Experts of a small language model.
Size: 9 layers, 9.44M parameters.
Experts: 80 experts in each of 8 layers, 32 SwiGLU neurons an expert, 6 picks a token, a sigmoid router.
Training: 234M tokens, 7129 steps.
Below are experts of layer 3 (counted from 0) of a mixture-of-experts language model. Rows are named router (the router's row for the expert), gate (a neuron's input weights, with its number), up (a neuron's input weights, with its number), down (a neuron's output weights, with its number) and show model dimensions 0-95. Each number is 50 + 12 x the weight over its row's rms, rounded and kept within 0 to 99.
Before each expert's rows: "raises" lists some tokens whose logits its average output raises strongly, later layers aside. This comes from a sample of Wikipedia text that the model never trained on.

# expert 59
raises: "le.", " directed by", "ant."
router:47 37 54 31 44 53 58 47 47 55 63 53 41 23 57 37 65 51 47 51 67 58 55 38 35 44 40 55 48 60 56 54 53 62 35 36 49 65 56 50 25 45 42 63 51 44 45 45 57 27 48 49 78 80 55 80 54 63 45 40 42 42 49 47 64 45 37 64 68 52 34 71 23 54 68 54 63 53 54 64 57 27 67 57 64 65 46 45 52 74 53 56 52 60 46 45
gate13:27 63 34 50 32 36 42 50 44 41 51 60 72 57 75 75 66 48 48 47 50 43 54 37 58 41 46 42 61 58 39 46 35 69 42 28 46 60 65 60 46 52 58 80 37 56 63 42 72 56 58 53 58 44 56 42 38 57 60 62 42 51 32 51 28 45 16 63 42 63 40 30 61 50 59 43 32 56 48 38 48 42 42 42 58 33 58 72 40 61 53 52 51 55 53 41
up13:46 72 52 46 62 34 53 38 49 64 45 57 62 57 63 46 46 50 55 55 69 60 31 50 35 27 65 57 60 32 52 48 35 24 48 51 60 63 53 84 52 79 50 50 61 65 47 49 53 70 29 57 55 54 65 55 60 52 45 43 57 65 53 62 59 22 50 48 63 55 44 47 66 57 65 58 62 60 59 49 48 46 44 32 77 54 38 43 50 62 36 64 47 43 58 69
down13:73 30 49 36 60 34 77 34 53 56 24 37 67 47 60 53 44 36 55 33 48 38 47 42 50 49 49 40 55 71 59 58 44 57 49 56 39 47 39 47 47 53 59 45 48 40 48 51 79 55 26 60 59 44 54 48 43 41 47 46 29 42 46 38 62 39 52 67 86 76 65 67 38 36 40 57 56 43 65 53 71 69 65 42 50 63 41 52 45 49 38 49 51 50 43 47
gate14:47 68 53 68 57 61 51 69 39 29 45 51 51 53 35 56 43 31 35 58 44 48 67 43 48 58 69 43 52 70 44 50 41 51 50 39 45 66 65 59 43 55 70 47 40 45 69 32 29 52 26 61 58 61 54 55 54 59 28 64 51 55 57 51 46 68 49 28 45 53 62 36 57 45 51 35 21 64 26 47 43 65 33 34 50 43 58 28 52 45 39 72 66 49 50 45
up14:43 40 45 42 49 64 52 64 47 44 77 47 39 52 26 27 57 56 39 69 44 35 62 53 52 55 66 60 60 50 48 47 50 64 41 39 64 49 69 45 38 38 58 48 61 68 61 62 34 42 38 32 60 56 62 40 61 79 36 60 70 41 69 39 79 30 54 50 45 40 55 45 64 54 20 37 57 52 51 47 48 45 51 59 71 48 54 43 54 58 43 53 64 49 69 38
down14:43 50 48 39 58 29 77 47 61 42 41 57 61 43 31 50 46 41 70 52 49 48 54 47 61 34 58 64 34 72 65 36 54 73 53 76 43 58 42 44 37 31 42 54 49 43 54 61 42 62 43 59 48 46 46 65 58 46 32 34 59 50 55 80 51 49 64 47 64 85 49 52 48 49 44 56 65 59 68 40 49 51 53 55 84 60 45 54 62 59 46 52 39 56 33 33
gate15:62 58 57 52 43 43 38 62 45 70 45 75 74 66 67 57 27 56 37 39 43 66 27 61 61 61 51 62 43 59 45 57 42 61 37 40 46 50 43 58 34 70 72 81 62 44 56 27 56 52 48 56 54 34 74 56 53 50 55 41 67 62 40 46 39 39 47 54 41 54 51 50 50 72 61 59 24 66 38 40 62 57 51 39 37 42 54 60 48 47 43 60 39 47 56 65
up15:69 34 51 39 71 48 52 23 60 54 40 56 67 67 60 73 39 52 49 56 58 63 39 65 45 44 53 56 40 57 36 62 52 71 58 59 57 60 38 34 44 52 52 54 59 56 55 54 54 44 58 35 53 59 43 38 48 64 54 15 55 56 76 48 46 42 38 51 54 49 54 61 38 59 45 66 57 38 67 53 93 59 36 56 57 49 46 53 32 39 69 37 42 65 57 49
down15:54 44 69 47 70 44 60 57 59 49 79 43 39 41 50 31 51 59 64 29 55 58 66 50 37 55 54 53 40 53 59 44 55 67 56 47 48 51 49 31 52 30 51 31 50 58 38 53 70 55 48 29 58 53 39 52 29 43 53 33 52 32 44 67 51 60 63 32 06 61 49 50 55 31 47 64 58 33 44 47 43 66 55 53 61 37 35 46 43 38 40 43 29 51 43 33
gate16:45 51 37 48 46 68 46 64 45 62 40 61 52 69 66 58 30 70 56 34 34 60 49 61 44 65 56 59 57 55 63 41 47 58 41 56 37 60 46 63 60 47 58 39 44 55 60 32 39 52 26 49 57 45 42 30 58 59 60 24 54 63 46 68 76 57 52 41 55 76 37 52 62 49 60 42 50 32 34 31 50 46 55 25 41 59 55 38 37 39 64 33 67 70 57 62
up16:73 68 58 62 53 49 44 44 40 69 39 39 52 56 63 47 41 46 49 46 41 32 24 49 62 58 85 43 53 27 58 39 59 50 42 45 43 47 60 48 74 54 46 50 45 57 58 59 61 64 74 46 27 61 44 55 45 46 73 54 56 68 68 55 39 59 42 49 43 71 71 56 48 57 60 58 51 68 53 73 29 65 50 44 31 42 56 57 51 39 51 51 51 42 55 26
down16:56 49 65 67 45 37 44 37 41 75 35 66 51 35 43 38 70 53 52 72 61 49 59 63 41 61 44 43 66 48 59 63 28 50 46 50 52 48 57 53 40 68 41 42 63 56 49 50 47 29 67 52 58 63 39 66 39 46 71 73 40 47 48 32 34 52 51 67 53 30 56 34 49 62 46 47 45 70 76 69 50 46 56 66 39 49 62 61 39 78 43 56 49 31 48 54
gate17:23 49 50 44 44 67 46 68 54 45 59 33 25 46 38 57 49 61 59 36 39 61 51 54 46 44 46 68 50 58 76 29 54 35 38 36 56 55 51 55 53 53 48 49 44 35 44 36 13 46 53 31 59 33 57 55 48 61 52 32 78 45 50 47 66 33 60 61 49 37 43 70 51 46 46 36 45 49 41 42 44 47 46 54 27 54 63 38 43 61 79 43 49 35 54 65
up17:64 58 29 44 48 53 45 51 67 58 51 38 45 57 37 81 61 54 44 57 64 46 57 47 40 51 33 79 63 37 55 50 53 50 58 42 46 51 65 74 59 58 35 49 30 38 34 34 47 38 40 41 62 56 65 33 49 46 37 52 68 68 45 38 58 40 47 78 50 41 48 38 64 43 37 35 44 53 43 41 50 43 32 40 54 48 34 42 51 25 54 23 60 27 41 55
down17:63 44 45 38 37 35 28 48 45 44 47 46 26 72 36 63 60 60 39 40 56 60 50 60 51 44 40 66 53 58 68 51 49 32 35 40 61 56 35 53 56 50 52 57 42 55 49 31 52 45 50 32 26 58 46 46 58 53 29 34 43 33 50 56 73 53 50 66 09 58 51 59 45 59 29 37 57 58 33 48 34 50 46 48 65 49 56 55 34 50 67 29 61 51 29 51
gate18:51 57 31 45 41 63 55 50 45 48 53 47 63 54 36 47 27 57 35 44 47 60 45 53 58 59 66 63 48 45 51 45 57 31 57 41 30 59 53 52 40 64 67 74 67 33 51 43 62 57 26 50 60 49 62 24 45 63 63 35 79 55 36 39 29 52 34 41 55 31 60 38 52 47 53 34 64 41 47 37 52 61 41 28 56 51 68 32 41 62 28 64 46 49 70 47
up18:37 55 38 44 56 81 37 20 41 24 63 61 51 52 65 62 56 46 31 54 43 68 52 54 53 58 47 38 49 46 36 78 46 45 45 42 55 51 45 66 53 64 60 58 46 59 45 49 53 51 58 49 32 63 54 36 49 35 43 52 23 46 48 52 21 47 56 35 56 43 44 49 69 58 69 51 17 59 43 43 40 37 60 62 58 45 53 63 40 40 69 32 52 61 43 46
down18:53 10 65 29 50 57 54 49 54 59 37 30 60 37 54 50 39 32 65 34 63 52 65 65 31 46 47 59 57 48 58 62 80 59 70 54 33 21 36 46 54 50 56 70 52 47 62 54 55 54 42 33 41 61 56 43 38 32 51 45 64 45 45 39 65 62 52 53 57 53 41 66 40 41 55 44 66 49 64 51 66 54 54 45 48 51 42 29 66 41 62 48 35 33 56 47
gate19:56 50 30 53 50 51 53 55 54 32 18 58 35 41 40 48 52 62 59 39 44 53 43 40 41 61 32 31 64 51 36 46 49 60 41 52 60 63 73 68 56 48 41 55 66 38 50 44 67 50 69 56 50 51 52 64 28 54 16 33 57 48 40 45 47 57 69 40 59 21 53 58 52 43 67 31 63 55 54 52 68 39 52 57 45 42 50 21 59 52 35 61 36 65 44 40
up19:47 50 58 53 61 65 61 40 60 57 45 47 63 59 59 41 36 44 51 44 27 52 29 50 62 48 55 41 52 45 62 39 50 41 73 32 45 33 45 52 58 28 40 35 64 61 41 40 66 56 65 58 72 39 30 34 47 52 50 44 14 62 43 45 34 62 42 61 55 34 57 38 44 30 68 38 66 40 64 46 32 49 53 52 43 61 34 40 70 45 51 29 70 47 48 50
down19:26 80 64 55 36 54 55 52 56 46 51 56 53 76 37 34 22 41 51 35 46 47 46 50 50 46 80 66 19 48 50 55 45 43 49 62 57 49 33 34 59 44 46 46 55 69 43 46 59 64 62 54 49 45 10 47 54 32 40 48 51 49 55 61 58 41 37 65 69 53 53 31 52 70 44 49 57 49 40 49 38 42 28 49 37 46 52 55 48 53 57 56 59 38 54 61
gate20:48 64 39 39 51 74 53 61 50 45 56 69 61 50 30 35 35 67 51 36 35 70 65 42 44 39 52 54 67 54 65 32 45 42 45 31 51 59 61 59 46 57 52 47 50 36 54 40 51 31 39 49 77 56 53 34 53 74 42 30 50 46 64 51 52 39 77 48 50 31 29 55 52 54 61 38 63 58 45 58 51 38 63 40 35 40 69 40 25 49 46 67 52 43 32 61
up20:71 59 48 52 67 66 59 21 67 30 50 53 41 54 52 40 59 61 71 44 44 72 43 35 43 59 62 56 62 57 47 48 43 57 47 47 60 49 42 60 56 52 59 18 43 56 48 36 55 37 63 41 55 31 50 59 77 43 47 48 59 53 59 56 36 60 42 46 43 29 43 73 52 28 42 61 54 60 43 36 41 56 52 58 56 77 21 57 43 28 55 46 42 58 33 48
down20:47 63 49 33 45 61 40 74 52 62 49 42 52 47 40 60 49 39 57 42 74 66 55 57 57 68 56 63 13 51 57 55 51 45 72 65 40 37 46 33 37 55 42 56 65 62 63 49 62 60 59 35 50 53 43 74 64 59 39 59 46 59 54 69 37 63 45 42 51 66 54 43 66 43 59 55 43 72 43 58 67 51 29 44 35 59 46 52 61 48 70 45 74 45 72 64
gate21:37 57 55 68 17 28 41 56 54 41 48 56 41 52 38 53 64 60 57 51 54 46 50 51 48 47 45 45 81 34 52 40 55 67 71 34 61 54 63 57 63 54 73 44 45 18 42 42 52 40 53 54 28 72 40 62 57 35 37 61 45 37 50 44 42 54 49 74 59 50 49 40 29 56 57 53 47 38 55 68 40 47 70 37 59 53 50 58 47 58 66 30 45 28 40 44
up21:47 32 42 41 42 45 52 49 40 42 66 37 64 38 56 38 42 28 61 69 40 35 58 39 55 51 67 60 15 63 47 59 50 57 52 47 64 68 35 44 71 40 64 58 43 56 52 41 43 58 42 79 56 37 25 58 62 39 38 37 58 72 58 44 62 49 40 46 60 36 59 54 60 47 56 47 68 48 48 51 48 44 42 52 32 61 46 54 67 65 40 30 50 58 21 64
down21:37 46 77 48 73 68 56 49 56 47 60 48 60 35 32 59 54 72 70 35 74 56 49 37 42 53 49 62 55 69 35 58 68 53 47 48 49 28 41 28 34 46 25 56 45 54 30 36 34 41 49 48 49 53 48 45 42 43 52 63 55 37 59 58 49 35 37 70 49 64 30 43 70 45 47 50 67 52 52 45 48 56 33 46 62 56 54 45 45 45 29 56 73 45 60 27
gate22:66 47 39 57 37 40 38 38 56 68 51 39 40 38 66 69 35 52 45 40 42 37 42 58 49 37 43 35 40 65 46 40 35 50 33 53 28 54 63 66 72 60 48 59 12 38 74 42 38 67 54 54 43 46 40 42 28 40 39 61 55 34 32 63 32 49 37 41 56 50 47 29 57 49 58 48 54 28 41 46 46 57 41 34 43 41 61 51 36 56 48 44 56 50 31 40
up22:66 54 36 52 54 44 49 37 51 41 51 40 60 25 48 57 49 45 56 55 46 37 34 58 37 59 72 32 48 40 50 36 42 31 40 69 62 35 71 59 59 61 58 16 40 47 48 58 54 37 45 39 45 56 30 47 36 44 66 36 43 44 54 45 30 53 35 48 35 65 68 49 53 56 50 33 46 45 64 51 40 58 45 49 41 34 32 73 24 46 67 40 69 42 49 33
down22:70 55 59 44 54 51 26 54 53 49 47 43 61 15 45 35 54 58 34 42 46 47 61 51 55 92 70 47 66 41 64 50 52 34 55 42 83 44 44 50 54 66 30 42 52 68 51 55 39 39 51 48 48 52 55 54 60 38 39 45 54 57 72 42 60 42 47 46 58 52 68 53 45 33 40 39 49 41 70 46 34 31 73 54 48 58 37 59 48 36 51 34 50 43 55 66
gate23:48 51 42 34 42 52 89 55 64 37 53 39 81 50 47 37 37 62 59 37 49 50 57 52 48 71 40 53 61 52 37 37 58 53 60 32 56 64 41 52 60 35 53 53 56 18 51 30 45 44 25 53 34 48 58 46 56 63 50 52 68 52 52 83 56 51 59 48 39 44 43 57 51 36 35 40 68 48 49 48 51 57 32 67 49 36 37 37 45 41 65 55 37 43 38 62
up23:60 41 49 42 51 47 44 25 82 74 68 67 62 54 49 59 56 57 29 47 52 55 46 51 66 44 41 60 54 40 45 50 53 63 53 47 67 43 52 37 53 54 58 54 31 48 31 56 71 53 52 57 57 22 47 52 61 45 71 53 56 51 46 35 33 71 76 55 44 25 67 46 67 34 57 39 50 57 64 50 40 44 43 68 57 30 46 56 56 45 53 37 68 73 54 42
down23:41 67 29 36 46 55 64 56 35 51 54 54 32 46 63 52 54 58 60 54 31 37 60 43 46 69 72 52 44 57 48 46 62 54 56 59 40 44 52 55 44 55 45 56 51 45 50 35 62 63 81 57 68 60 60 50 47 76 49 72 27 60 51 57 33 39 66 39 41 64 52 52 29 61 69 48 39 73 61 53 78 44 55 53 60 37 60 49 68 54 70 55 65 57 30 59